From a checkpoint of a small mixture-of-experts model trained on Wikipedia.
Experts: 192 experts in each of 9 layers, a softmax router.
Below are experts of layer 7 (counted from 0) of a mixture-of-experts language model. Rows are named router (the router's row for the expert), up (a neuron's input weights, with its number), down (a neuron's output weights, with its number) and show model dimensions 0-127. Each number is 128 + 32 x the weight over its row's rms, rounded and kept within 0 to 255.
After each expert's rows: a language model's description of what the expert responds to; "gets" lists some tokens that make up at least twice as much of what it gets as of all text. This comes from a sample of Wikipedia text that the model never trained on. Tokens count by the router's weight.

# expert 6
router [ 76 143 148 108 105 146  98 130 144  90 100 130 113 146 124  94 129 113 185 107 115 109 139 122  65  98 130 116 126 105 115 144 118 115 147 127  82 126  72 184 169 152 142  94 150 130 104  83 106 154 113  86 148 127 123 159 129  90 142  85 171  99 173 129 141 106 111  83 117 123 161 105 135  88 140  54 147  62  83 169 158 158  78 134 185 117 175 204 187 143 133  86  98 152 120  95 105 168  49 129 158  85  92 143 137 112 145 165 113 131 127  61 130 136 152 119 128 172 156 100  96 115 110 155 187 201  72 145]
up2 [ 90 126 198 141 146 114 139 106 161 141  84 111 134 120  84 125 128  98 212 110 132 137 101 198 126  78 106  75 175 127 146  88 144 138 109 124  65 127 102 151 128 120 162 130 147 124 104  96 109 130 110 104 128 197 110  82  97 183  97  72 130 126 122 117  95 117 111 152  94 192  78 143  86 139 151  66 113  75 111  37 137 117 120  95 116 110 131 139 136 155 108 159  83 163 134 100 102 112 164 139 123  79  85 193 101 135 164 140 172 180  89 114 111 111 129 151  84 172 167 131  95  92 130 102 134 117  77 120]
down2 [127 126 114 141  56 161  83 169  81 132 127 149  94  69 136  79 141 140 121 118 169 110 140 132 107 118 126 108 155 163 207 202 140 115  94 145 200  99 177 125  83 116 134 157 167 180  68 111 141 148  85 159 106  74  81  89 139 181 122 169 110 136 126 138 159  69 141 114 164 174  91 107 105 150 173 139 127 198 143  85 153 119 131 134 113 135  56  99  98 114 119 161 146 125 159 157 118 152 186 113 107 115 107 129 138 132 105 111 127 139 166 153 129 110 106 117 114  98 158 114 165  95  64  76 134 147  67 141]
What it handles: Narrative action verbs. Main verbs right after a subject in narrative or biography prose, such as took, gave, wrote, offers, attempted, pointed out.
gets: "ing", "ed", "s", " had", " with", " out"

# expert 37
router [ 88 120  94 161 137  85 108  89 101 154 132 105 102 136 144 124 115  96 168 129 179 111 173  82  67 110 162 132 156 151 188 146  72 120 108 149 111 189 116 186 128  92 147 122  97 115 126 115  81 139 145 117 148  98 113  92 123 193 140 115 149 113 164  78  67 104 115 106  86 195  97 105 147 149 113 150 133 153 172 176 152 147 199  95 101 107 154 132 109 128 142 151 106  87 117 101 163 111 137  90 127 144 118  52  70 119 102 163 147 129 115 118 165 167  72 155 140  92  95 158 195 141 148 137  95  68  78 165]
up0 [127 123 113  87 137 180  73 125 148 148 160 166 150  90 122 130 101 146 167 170  60 162 124 168 159 194 146 185 122 173 164 163  95 160  73 113  87 105 173  93  56  96  98 108  97 202 157 136  80 140 127  70 182  59 145 176 153 130 143 118 133 135 146 149 162 186 179 130 119 131 129 130 140  93 175 158 148  95 131 138 160 130 120 152 125 128 130 163 117 104 131  84 136 123 163 151 112 112 170  85 129 103 127 147 157 127  87 111 104  93 179 144 127 132  77 161 123 140 138 144 107  97 103  54 141 171 147 171]
down0 [155 103 161 193  87 131 149 109 108 135 132 161 149 155 120 137 113  91 149 149 138 118 129 125 129 125 148  67 138 108 117 243 179 143 140 106 100  95  87  90 191  87 129 188 148 145 106 126 138 107 164  88 144 189 118 146 157 151 113 141  65 155 112  86 174 114  98 116 131 160 165 106 117  50 154 138  66 103 148 145 121 132 129 133 149 158  94 123  83 172  99 174 155 147 173 136 132 131 107 112 142  92 131  99 174 160  31 167 127 142 143 129 147 109 108  95 119 120 138 129 132 177 157 107 176 125  51 140]
What it handles: Romance name syllables. Syllables inside Spanish, Portuguese, Italian and Finnish names and words, such as -ão, -ía, -ino, José, Compostela.
gets: "o", "e", "to", "a", "te", "é"

# expert 32
router [122 122 133 110 101 101 150 151  86  83 141 160 100 180 110  99  69 122  95 129 147 160 155 149 106  64 149 204 177 136 171 145 161 123  79 117 171 120 115 107 153 133 178 165 174 174  86  67  94 118  77 161 134 158  72  91 169 102 102 187 141 146  96 136 125  80 155 124 101 171  72 165  93 142 115 120 174 110  90  95 142  95 101 125 116  70 113  96 145  91  88 140 116 100 144 131 151 109 120 147 125 119 121 121 159 121 133 143 118  69  57 152 134 140 106 144  78 116 108 154 203 105 123  94 198 117 139 139]
up3 [ 89 135  87 178 162 147 118 158  80  62  73  98 107 209  78  78 140  82 146 153 153 136 107 165 118 133  78 115 119  96  95 122  88 102 132 141 135 120 139 122 168 140 157 130 161 102 109 113 122  89 172 147 128 167  76  79 111 170 189 107 170 160 120  91  97 132 116 120 110 153  99 122 140 148 178 132  98 161 109 149 139 103  76 116  88 139 121 108 182  77  84 153 101 163 131 110 117 125 116  89  81 162 147 146 102 126  96 154 180  39 170 113 158 108  77 112 116 165 107  76 127  69 145 111 119 148 153 156]
down3 [136  91 100 107  95 146 104 139 130 100 157 195 124  86 134 138 155 181 136 128 135 154  88 143 108 109 130 139 113 143 192  68 181 146 113 105 162 152 118 131 146 118 115 162 118 125  93 109 106 122  99 111 120 175 188 113 148 153  94  85 125  94 113 164 150 114 138  79  97  91 158 187 105 154  77  87 106  95 137 107 181 121  80 145 169  99 184  99 138  85 143  97  57 146 165 113  92  94 154 140  95 126  54 147 134  81 136 128  83 102 130 127 101  66 161 130 158 168 152 190 143 131 121 146 225 166 153 133]
What it handles: Digits in scores, tables. Second digits of numbers in sports goal minutes, scores, coordinates and statistics tables, as in 61', 58', 4–0, 130.4.
gets: "0", "5", "6", "7", "8", "4"

# expert 43
router [130 122 144 145 152  79 114 100 141 111  91 127 171 129 110 178  89 138 173 120 164 163 123 171 141 120 140  83 126  80 156  92 103  99 165 165  87 119  80 142  95  93 160  98 143 118 149 165 115 113 126 116  74  58  58 158  93 143 102 102  92 172 147 181  91 179 110 130 134  87 122 148 125 100  99 158 105 118 105 148  78  96 110  81 164  93 122 134  70 136 102 200 108 126 152  99 154 170 164 145 165 147 113 155 133 120 232 151 125 161 113 170  95  74 105 104 137  92 123 132 162 140 123 148 179 124 154 189]
up1 [122  98 206  87 155 115 112  93 155 132 116 141 102 109 132 148 128 149 138 124 144 142  81  83 160 146 119  98 139 154  98  96 163 130 144 172 134 174  92 132 150 101 130 142  93 128 166  56 117 177 155 207 109 140  66  90 148 142 100 176 121 150 125 143  98 114 150 117 128 125 112  82 124 138 125 199 138 100 114  99 152 168 104 134  83 155 140 168  56 158 140  94  96 122 149 105  82 166 113 110 135  92 150 113 128  67 135 180 169 163  48 121 174  77  76 165 125 128 137 188  82 102 140 128 112 182 100  82]
down1 [118 127 107 157 100 155 182 144 162  81 114  56 150 155 202 137 147 116 109 113 181 162 187 181 132 137 142 168 150  70 183 166 128 141 141 148  98 164 146 126 158 121 136 131  66 156 173 147  95  80 170 147 160 138 123 149 185  65 110 129 184 141 185  95 108  85 121 121 118 138  61 125 164  73 122 192  49 127 178 182 105 146 103 129 124 114 114 140  95 135 118 175  81  73 120 115 116 149 122 142 140 120  67 108 151 115  98 121 132 147 103 166 148 131 123 146 131 129 137 130 166  97  72 111 122 147 119 135]
What it handles: Table and section breaks. Line breaks ending table header rows or sections, and table headings such as Notes, Score, Opponent, Background.
gets: "\n", " also", " Year", " Notes", "Career", "History"

# expert 53
router [145  42  83 143 123 121 198  92 153 114 121 143 117 131 156 118 157 117 111 175 194 164 116 141 159 155 164 115  85 176 196 134 160  99 145 117 115 147 138 147 139 106 160 101 117 103 112 173  88 163 139 106 173 120 109 185 144 182 161 149 141 128 137  99 208 122 106  68 112 184 181  91 163 156 102 106 116 141  90 161 130 106 137 148 134 178 119 152 100 142  98 114 196 112 158 138 125  74 100 138 117  81 168  83 152  75 114 136 189 140 144 124 192 108 105 164 102 135 165 143  86 136 106 173 118 154 123 113]
up7 [123 130 171 131 112 131 193 155  88 113  82 125 189 100 114 148 152 141 116 160 129 148  97  83 124 130 185 141  81 182 166  84 109  71 102 109 156 110 149 134  91 108 112  98 120 179 128 113  92 112 155 139 170 138  89 142 123  98 163 116 149 127 107 114 146 198 146  36 142 123  69 138 131 105 120 136 139  72 139  94 125 129  99 108 139 197  98 143 124  95  95 120 160 159  95 145 126 200  96  88  77 118  81  79 178  96 170 103 129 121 100 128 120 102 107 137 143 193 135 100 139 112 171 189  97  63 148 154]
down7 [151 154  98 124 179 101 120 159 161  71 120  95 152 100 175  98 133 100 153 134 197 106 138  80 151 100 128 124 117 171  86 179 132 145 142 147  93 141 148 136 150 105  93 140 141 116 164  88 136 124 164  99 112 167  97 179 145 101 106 166 151  78 112 126 190 174  98 176 195 152  61 136 115 163 110  94  87  93 143 108 204 175 119 122 141  62 143 141 174 168 110 131 174 137  74  80 160 148 141 106 103 146  93 164 148 185 124 111 141  52 148 120 110  99 125  83  93 108 107 114 116 160 160  92 118 128 101 113]
What it handles: Plural -s endings. Plural or final -s endings of names and nouns, especially sports team names such as Packers, Twins, Marlins; also -es, -ers, -cz.
gets: "s", "es", "ers", "e", "as", "ets"

# expert 3
router [ 98 168 148 149 105 133 202  53 121 137 156 150 108 133 139  57 165 161 155 159  92  95 124  97 172 136 154 170  84  98 158 116 153  87 177 163 123 179  96 147 193  95 162 100 122  96 167 174  61 107 174 167 160 128  99  68  90 148 136 170 154  73  67 123 112 150 129 107 128 149 149 115 129 159 115 140  84 123 155 124 105 107 174 108 126 117 141 115 153  91  95 131 102 127 160  63 129 109 101 164 159 106 133 130 149 144 128  75  99 173 115 137 140 147 152 147  85  93 161 166 182 138 164 103  84 123 138 182]
up0 [137 149  74 170 124  62 141 119 104 120 128  58 108  79 175 159 183 124 127 109 144 117 130 106 120  59 121  70 130 122 116 112 110 127 130 131 103 134  79 153 118 144  90 154  89 110 143 165 116 131 112  94 158 140  76 142  69 147 117 106 121 122 212  79 140 161 127 111 116 149 132 115 108 138 120  98 108  98 148 186 149 120 193 211 143 148  80 147 183 163 142 126 128  81  99  98 138 116 123 118  82 151 122 124 167  78 150  45 167 130 146  67  90 111 142 136  74 167 179 119 160 111 165 173 131  92 138 145]
down0 [111 144  77 156 135 115 156 127  97 143 156 121 153  98 118 166 127 153 176 120  71 129  79  81 115 156 119 109  92 165 150 156 131  85 150  68 157 149  69 159 111  87 164  94 121 157  83 113 138 117 154 170 117 160  80 175 100 128 174 180 156 142 147 121 102 140 106 168  52 150 161 155 178 155  76 136 174  75  97 157 161 142 116 147 153 115 135 104  87 138 136 169  84  63 144 189 105  77 164 118 207 133  94 138 114 114 107 123  96 185 161  87 126 136 145 127 117  95 121 126 184 114 185 128 109 102 119 106]
What it handles: Mid-name syllable pieces. Short vowel-ending syllable fragments inside proper names and foreign words, like Is-ra-eli, En-ri-co, Kamp-ala, plus Li, Ji, Sri.
gets: "ri", "li", "i", "ra", "a", "di"

# expert 30
router [126 174 125 126  62 112  99 123 169  78 161  99  91  99  87  85  79 117 142 145 141 100 126 132 125 133 153 118 140 125  83 142 133 189 130  77 174 149 190 111 112 137  99 138 169 142 110 173 125 172 139 114 146 156 127 134 203  90  88 202 185 169 156  81 113  81  99  88 152 153  75 137 131 152 141  81 184 194 132 172  97 117 101 143 102  68 137 189 158 126 106 146 159 119 162 170  92 134 115 138 146 100 116 150  94 153 125 160 124  98 163 162 150 113 107  98 104 147 157  57 136  75 124 141 153 147 131  95]
up2 [150 148 139 121 179 140 114 113 146 166 134 108 132 102  78  85 146 137 146 138 125 100 127 156 119  74 146 175 103  48  89 163  69 114 120  87 106  84  97  90 112 113 167 142 116 107 161 161 190 169 144 148  81 109  76 124 162 142 110 119 135 117 130 180 135 191  95 112 130 103 119 132  95 106  84 125 132 145 134  66 107 122 124 165 141 124 147 109 103  96 101 106  76 128 147 150  65 121 147 171 124 146 115 110 108 204 100  58 103 115 139 115 138  82  78 106 181 148 160  59  88  80 169 174  95 133 141  62]
down2 [ 34 159  99 124  74 163 160 108 127  84 133 165  22 121 145 128 123  98 114  89 165 120 109 137  81 197 119 115 155 145 111 170 112 145 171  69 115 170 173 144 144 133 137 149 146 152 145 120 147 154 143 153 111 148  69 137 127  85 102 112 141 165 179 130 126 107 117 100  59 149 148 165 171  96 127  97 116  99 147 148  78 105 127 110 143  96  75 159 156 143 103 100 129  97 137 143 137  92 127 126 136 113 169 126 119 167 107  91  91 164 161  83  84 139  39 147 112  90  73 188 142 102 116 123 119 130 141 160]
What it handles: Time and life nouns. Nouns for durations, measures and life events after numbers or possessives, such as years, minutes, life, death, welterweight.
gets: " years", "s", " life", " time", "weight", " days"

# expert 59
router [173 106 172 130 101  97 178 129 157  75 149 178  93  68 128 155 158 111 135 129 100 145 198 125 139  78 127 189 155 114 164  70 127 131 122 139 123 161 142 101 129 124 139 169  98 155 129  90 141  76 117  96 108 165  91 124 113 114 144 116 143  99 123 113 188 122 166 126  82 142 142 134  53 109  41 123 210  90 105  93 122 103 130 178  74 102 125 150 128 124 160  90 141 119 115  90 120 159  83 195 105 110 142 113  77 109 161 144 106 113 130 179  95 117 191  92 157 140 171 119 139  98 101 146  75 100 143 151]
up3 [140  94 136 107 181 107  78 141 114 147 109 106 178 129 129 163  82 181  68 227 105 107  81  98 113 104 130 120 204  96 118 106  89 101 165 154 180 101 157 128 121 158 138 101 111 131  74  90  98 156 118 176 168 142 173 165 100 120 109  82 179 125  87 103  95 108 119 111 139  98 172 116 158  85 177 148  68 133 156  87 189 181 120 145 138 145  82 116 135 132  92 120 120  96 165 117 117 125 141 102 116  81 176 142  87 186 119 130 125 107 171 139 103 127 121 137 113 169 122  95  77 124 118  91 140 131 186 119]
down3 [169 154 114  79 106 160 104 138 100 123 148  71 120 172 100 111 143 118 104 121 133 117 126  91  75 125 193 114 127  85 125 183 141  90 150 128 109 187 102 136 117  72 163 134 131 163 145  72 140 114 224 171  85 188  65  83 152 174 177 140 169 156 108 133 161 138  87 118 136 177  70 127 120 124  73 118 110 146 142 106 143 148  75 174  80 117 127 128  85  96 134 101 136 120 187 181 168 104 138  72 145 118 166 127  97 166  90 139 135 146 103 138 100  97 155 166  96 147 183 101 110 124 127 129 121  95 156 131]
What it handles: Digits in numbers. Single digits inside multi-digit numbers, mostly years, date and score ranges, and table statistics, such as 1859, 1987–1989, 2018.
gets: "9", "1", "2", "0", "8", "7"

# expert 18
router [106 110  99  89 125 168 210 103 148 157 115 185 146 122 138 126 125 126 189 139  71 125  75  96 151 154 178 119 160 157 155 141 114  80 128 123 127 152 121 133 122 122 156 115 142  83 109 118 138 131  93  92 217 166 144 127  88 155 201 177 153 107 189  86 152  96 162 125 140 165 187  94 173 165  97  85 124 166 128 113 131 130 119 153 111 135 129 149 111 118 137 154  98 100 163 110 143 103 101  93 155 139 131  97  96 105 118 113 105 165 162  81 125  77  88 188  85 114 160 138 121 113 101 192  98 108  94 216]
up7 [147 104 117 171 137 127 128 149 131 145 144 127 148 154  89 111 128 112 150 136 130  79 178 155 125 140  97 190 155 130 139  52 104  62  79  52  72 166  97 134 134 128 124 119 147  99 157 145 148 120 101 156 163 172  95  71 140 155  85 100 145 158 178 105 177 115 139 111  99 143  49 157  93 143 134 114 218 143 111 178 171 170 110 165 150 129 142 159 124 110 153 129  98 185 140 109 155 163 145 126 138  75  97  71 102 162 115 153 100 137  58 110 105  90  81 115  80 123 148 138 133 181 127 137 145 173 103 119]
down7 [141  88 109 150 163 135 166 160  81 116  98 162 142 135 176 130  60 179  66 160 143 139 167 118 140 125 159 146 150 129  70 137  90 119 138 160 129 133 139 125 132  78  59 116 165 107 175 135  94 146 125 173  99 161 133 172 121 156 134 165  96  77 153 106  90 156 175  90 118 182 101 108 143 129 159 126 178 125 131 197 131 123 181 129 116  88  92 133 166 103  73 141 116 127 106 117 134 127 185 139 156  81 103 140 124 160 105 112 187 155 184 119 100 170 157 126 182 192 175 130  90 158 118 149  92  97 189 165]
What it handles: Inner s, Romance words. Mostly a letter s inside or ending a word (ob-s-ession, Balkan-s, Le-s) and Spanish or French pieces like Los, Des, del, -os.
gets: "s", "a", "is", "as", "os", "es"

# expert 40
router [ 87 108 168 160 110 103 158 139  98 115 187 140 117  81 109  90 104 136 106 124 113 102 161 171 100 122  92 110 170 109  78 119 175 160 158  71 134 119 141 137 134 136 116 173 152 152  87 115 103  66 188 142 109 113 169 110 126 204  99 160 165  63 156 117  83 145 114 109 126 127 109 166 159 180 166 108 159 188 103  84 155  86 190 109 165 174  66 102 103 158 127 155 112 114 132 104 163 102 177  87 135 154  95 184  98 127 136 100 115 171 162  68 104  88 118 127 137 111 167 149 127 139 159  80 120 120 174 105]
up0 [136 186  85 130  89 166 173 109 131 161 122 130 111 117 105 114 120 147 148 147 145 143 114 160 191  86 154  76  82  38 100  90 123 140 155 151 207 116 118 141 113 160 134 119 155  99 139 120  95 115 147 140 139 143 174 149  88 137 127 160  87 114 133  76  82 166 130  87 124 130 135 175 121 101 220 171 128 121 147 130 178  93 145 126  69  97  74 147 108 194 128  96 124 109 117 140  89 115 106 141 141 175 133 156 168 122 180 152 132 144 120  66 136 173  74 167 120 118  98  90 145 149 111 157 179  81 178 152]
down0 [ 91 171 142 123 218 128  93 106 127 162 136 170 146 120 126 160 172 157 141  83 128 152  99 143 122 181 157 146 143 133 140  71 138  94 112 125 161 123 151 176  89 132 134 142 143 150 124 111 145 151 107 140 134 130 121 175  93 166 176 115 198 179  97 147 128  56 155 128  86 122 112 157 175 156 115 105 176  63 135 142  55 139 148 113 137  79 140 173 149 200 110  95 152  72 104 104 161 144 161 145  62 108 115 121 145  99 132 123 198 147 146 147 190 148 154 100 163 102  97 123  95  66 161  99 119 133 108 105]
What it handles: Clause-separating commas. Commas, often after numbers or nouns, that end a clause or list item before and, which, but, as in households, out of.
gets: ",", "),", "\",", ");", "—", " Although"

# expert 57
router [160 161 119 128 113 102 117 179  91 138 100 164 133 181 131 165  79  84 109 174 116  95  88 136 124  94  89 159 176 120  77 118 121 132  77  93 172 128 125  92 113 164 109 193  84 183  85  96 195 117  86 189  83 113 120 138 172  88 139 189 169 151 107 152 135 112 126 129  75 140 109 114 121 145 169 124  98 106 140 181 148  78 115 127 105  78 130 108 147 130  98  59  82  98 118 108 165 166  61 142 144  88 117 151  99  84 146 130 106 115 109  78 113 199 102 160 134 158 105 123 146 130 113 137 105 131  87  95]
up0 [155 153 150 166 147 131 136 136  92 106  67 130 145 117 135 193 163 112 116 139 118 137  93 126 165  85 170 163 168 107 140 154 117 130 142 158  78 158  92  79  92 172 116 106 144  87 138  95 120  77 154 186 140 159 101 108 201  99 111 163 198 129 108 191 136 128  85 110 173 162 194 133 134  73 122 139  81  90  94 114 107 151  96 162 164 120 141  95 140 106  73 169 116 120  80 113 131 123  84 129 117 158 140 113 162 114 171 145 152 119 139  83 136 221 106 172 130 169 137 137 104  63 112 155 150 136 158 171]
down0 [119 138 119 131 109 149 116 190 133 112  85 141 145 180  99 131  85  84  95 149 189  82 134 102 102  92 129 161 143 126 133 173 126  83  95  99 157 151 160 101 136 142 124 197  92 149 100 163 125 152 113 145 114 144  91 159 185 116 155 170 201 140 184 122 118 142 136 123 102 126 136 165  91 153 120  50 156  77 154  73 154 153 113 135  64  85 202  69 109 125 112 169 115 123  96 160 178  87 175 142 150 123 147 122  66 124 143 101 101  96 141 149 140 135 105  96 139 109 183 137  73  99  97 147  71 101 108 138]
What it handles: Numerals in scores and dates. Digits that begin numbers, especially football match scores like 2-2, 3-0, plus years, dates, and opening quotation marks before titles.
gets: " ", "2", "1", "3", "5", "4"

# expert 9
router [114 121 123 145 138 146 128 168 122 158 139  50  74 128 117 130 132 105  98  81 101 165 134 192  56 110  98  79 150 117 142 100 142  47 152 113 118 158 129 145 103  99 123 109  93 198 132  41  98 152 104 110 103  90  57 117 134 126  85 152  76 108 143  99 119 126 172 106  95 107  76 138 148 116 180 149 114 117  82 133 151 136  88 146 157 141 141 109 132 182 190 129 120 205 152 115  98 133 163 113 116  86 128 147 112 139 152 156 165  83 126 134 145  99 158 125 170 109 147  82 102  75  86 169 102 167 138  97]
up2 [151 141 102 148  92 152 160 121 144 112 170 121 143 147 180 119  63  91  83  86  63 169 116 161 107 119 122 134 153 135 100 124  79 163  69 102 119 179  80 145 100 111  77 127  99 133 171  88 147 130  90 159 150 162 120 134 137 112 153 144  68 103 106 129 127 185 126 106  95 170 140 110 148 109 138 101 134 121 101  74 158  94 154 115 153 144 154 101 108 135 164 117 192  91 152 110 110  65 146 119 161 106 119 162  58 117 142  68 141 119 107  58  96 175 153  56 170  94 113 156 140 115 118 192 141 184 112 170]
down2 [107  95  78 105 160 128 115 123 155 134 123 154 140 137 199 113  95 122 108 115 124  88 143 145 130 193 135 116 132 121 117 103 157 118 123 148  78 184 122 107 126 121 158 116 162  70 110 140 112  96 173 149  92  86 118  92  62 195 119 156 145 112 115 132  73 110 183 142 125 174 189 119 160  80 136 138  89 135 173 155 172 149  50 134 138 110 115  76 162  82 125 184 153 166 155 148 125 121 165 125  90  95 121 106  85 205 121 131 129 108 131 107  42 148 120  87 111 125  88  69 136  93 134 125  70 138 125 176]
What it handles: Main verbs after subjects. Main verbs and copulas right after a subject or relative pronoun, such as is, was, are, led, took, located, plus direction words north, south.
gets: " is", " was", " are", " were", "ed", " as"

# expert 4
router [148 132 123  85 154  70 169 142  73 167  55 135 127 146 129 127 133 133 181 103 107 107  57 107 119  77 149 147 163  85  77 142  98 113 132 101 137 135  64 177 115 140 153 134 129 113 142 114 188 147  56 138 105 183 123 128 163 150 196 156 106  82 142 105 107  94 168 166 173 153 103 160 142 183 149  80 103  61 158 147 155  89 132 113 131 140 100 107 137 123 105 144 117 145 139  91 154  80 133 103 158 195 130  76 109  93 130 159  87 144 141  63 136 112 108 156 112  87 128 159 122  85 124 183 111  94 107 141]
up0 [110  91 176 133 167 118 123  95  79 125 198 105 138  94  95 190 151 100 183 101 105 115 122 114 129 144 156 105 117 168 162 181  97 150 114  95 162 146 106 124  94 164 176 148 150 144 172 124 123  99 112  88 183 134 160 129 101 170 141 114 135 167  53 129 139 114 125 159 112  81 138 104 138 117 116 146 227 115 187 152 119  92 133  73  89 158 194 110 146 138 149 171 136 172 183  96 114 105 128 106  86  78 131 132 120 163  79 111  91  99 129 120  89  71 114 129  98 119  86 131 124 141  92 142 106 150 104  55]
down0 [175 143 110 169 137 124 173 127  90 162  78 107 170 154  92 143 129 123 187 117 109 115 135  95 125  51 181 122 107 119 112 190 172 141 117 137 137 163 103  90 147 116 125 100 159  97  81 112 166 146  95  79 180 132 118 125 165 135 149  85 165  70 115 144  48 123  92 151 137  85 104 132 163 113 185  61 158 129 124 114 143  88 107  99 100 182  87 177 147 128 159 172 112 126 122 153 117  67 167 110 109 185 118 188 122 113 124 104 108 130 177 141  99 110 140 138 114  47 135 138 130 139 162 140 103 161  79  98]
What it handles: Foreign name fragments. Word pieces and particles in non-English names and titles, especially Latin species epithets and Romance articles, such as -ensis, -idae, de, la.
gets: " de", " ", "a", "s", "ta", "ia"

# expert 51
router [156 133 135 177 128 137  97 143 180  76 152 109 115 147 156  68 167 107 111 129 153 161 104 174 156 132 140 135 100 126 134 139 195 128 156 108  92 138 147  95 185 120 164 100 169 100  85 101 120  96 212 136 106  77 129 120 122  85 138 174 142 165 136 129 111 142 167 124 149 207 168 135 180 105  96 135 187 151 154 133 131 143 123  99  92 138 155 174 132 121  76 175 138 112 118 196 126  96 170 243 159 132 141 119 148 144 145 172 112 131 163 104 172 117 147  82 126 117 138 164 108 118 103  69  92 155 100 121]
up2 [141 118 158  87 154  85 166 114 133  82 110 126 148 168  96  32 166 117 117 118 138 111 166 138 148 131 132  88 161 118  92 149  99  75 173 124 150 125  83 189 109 110 127 137 103 102  88 132 122  73 129 189 108 160  92 158 165 225 121 121  91 100 115 106 145 106 151 117 119 148 123  89 149 107 108 146 136 148 192 146 171  76 119 120 143 123 153 160 139  99  96 124 137 191 149 189 120 134 201 100 129 198 137 112 167 114 109 170 147 165 135  53 124  98 154 142 150 142 142 141 138  68 179 150 143  87 144 131]
down2 [132 112 149 167  49 122 114 117 154 112 126 133 143  80 146 145 112  92 117 119 140 171  99 127 139 151 142  86 147 142  63 128 144 164 151 129 181 144 130 202 126 137 113 109 120 170 122  72  74 161 108 121 167 165 120 142  83 133  96 166 140 116 126  57 131 172 122 113  84 186 108 127 109 180 143 186 185 152  59 130 176 101  95 130 123 133 117 104 199 226 137 148 154 178 132  85 160 151 149 166 131 121 129 152 158 132 118 106 128 127 164  78 186  80 144 125  83 118 130  92 121 165  85 139  93 158 126 115]
What it handles: Ordinal, time and season words. Time-relation words and final digits of season years after the, like previous, next, century, anniversary, and the 4 in 2023–24.
gets: "th", "6", " end", "8", "4", " first"

# expert 56
router [135  74 155  78 127 132 119 136 142 169 159 110  87  88  97 137  83 198 148  86 121 117 141 129  71 134  84  92 125  94 148 158  83 135 161  92 107 122 103 173 124 100 154 113 150 151 136  75 107 156 102 107  88  77 119 111 120 144 110 107 125 127 114 157  75 101 157 131 130 132 162 157 123 151 136  96 160  92 108 147 117 192  85 122 188 139  99 114 178 124 192  77 110 152 118 114  99  99 166 148 106  62  78 154 126 110 129 108 175  65  83  67 169 107 122 123 153 191 101 109 130 143  64 146 160 197 147 168]
up2 [116  72  93 124 120  87 174 121 187 157 110 134  94 118 160 159 135 143 114 137 159 169 117 117 134  86  55 111 169 101 144 129 135  94 124 119 136 181 131 139 137 108 144 162 134  78 149 122  68 111  88 117 148 146 132 147  70 150 182 122 141 125  95 179 143 133 120 140  94 116 177 148  76  31 167 121 112 162 110 130 117 156 143 139 157  89  78  58 141 148 114 129 165 174 135 185 126  53 104  88  93 128 126 112 146  71 113 154 147 135 131 127 142 144 106  66 184 176 159 114 155 162 124 122 139 143 186 196]
down2 [122  74  87 145  62 134 108 116  72 176 191 140 125  87 116 154 169 118 131 164 120 105  96 108 104  98  76 150 120 125 138 154 130 134 180 151 138 128 130  95 129 116 166 148 102 135 179 143  54  99 102 114 105  96 121 120 114 136 195  99 145 153 137 118 122 145  97  96  89 177 133 100 122 129 129 151 135 186 122 145  97 157 103 147 139  74 143 124 144 127 104  74 124  94 179 133  82 122 131 150 119 158  82 219  59 161 170 118  49 139 148 133 174 102  55 163 132 151 102  96 100 162 150 165  73  97 140 111]
What it handles: Main verbs after subjects. Auxiliary and main verbs right after a subject, chiefly was, is, has, been, became, as in The expedition was led.
gets: " was", " is", " were", "ed", " are", " be"

# expert 49
router [146  88 152 102  97  80 162 190 117 128 159 148  92 168 128 123 126 122 101  96 153 173 156 176  87 130  88 179 149 137  97  94  87  80  93  77 161 103  90 150 110 136 108 181 113 143 135 139 118 115 107 162 167  86  90 108 146  87 145 208 150 114  96 137  96 174 164 129 136 154 115 190  99 141 130 160 194 138 148  83 113 123 121 139 116 113 134 108 176  90 106 142 148 141 137 161  73 202  90 156 143 104 173 126 140 103 147 137  90 101 117 139  93 164 100 154  72 125 127  94 175  71 187  95 178 103 161 152]
up3 [145 196 162 149 180 121 147 108  92 142 124 125 126 136 109 131  81 132  89 138  64 110 134  92 201  99 130 155  84  38 105 128 153 142 112 130  54 151 136 128 114  84 115 148  79 112 137 132 112 132 101 133 142 175  93  94 114 141  99 162 132 186 171 157 113  73 120 126 165 180  67 146 135 132 119 137 129  66  88 112 172 128 147 119  88  69  58 152  96  98 113 108 101  92 161 116 151  90 130 114  59 165 100 150 109 114 119 137 176  69 116 140 118 127 104 179 140 150  72 128  92 141 153 151  79 116 105 132]
down3 [128 118 137 172 106 145 130 108 140  76  52 127 117 102  47  95 119 150 108 153 140  78 116 119 164 172 155 154  92  76 183  98 122 173 119 118 135  87 151 116 144 136 141  88 123 117  98 187  92 127 156  88 150 143 161 160 117  93  77 110 138 145 117 159 165 102 159 137 192  95 125  87 140 196 158  91  87  74 155 101 153 135  55 136  77  89 134 148 106 103 166 110 158  99 116 114 179 145 161 123  80 166 128 122 146 202  65 110 169 117  81 154 177 115 122 135 119  82 133 135 111 111 131 156 126  94  97 149]
What it handles: Numeric digits. Digits inside quantities, measurements, scores and statistics, such as 88 km², 16.7 miles, 4–5 records, plus number words like seven.
gets: "0", "2", "5", "3", "6", "4"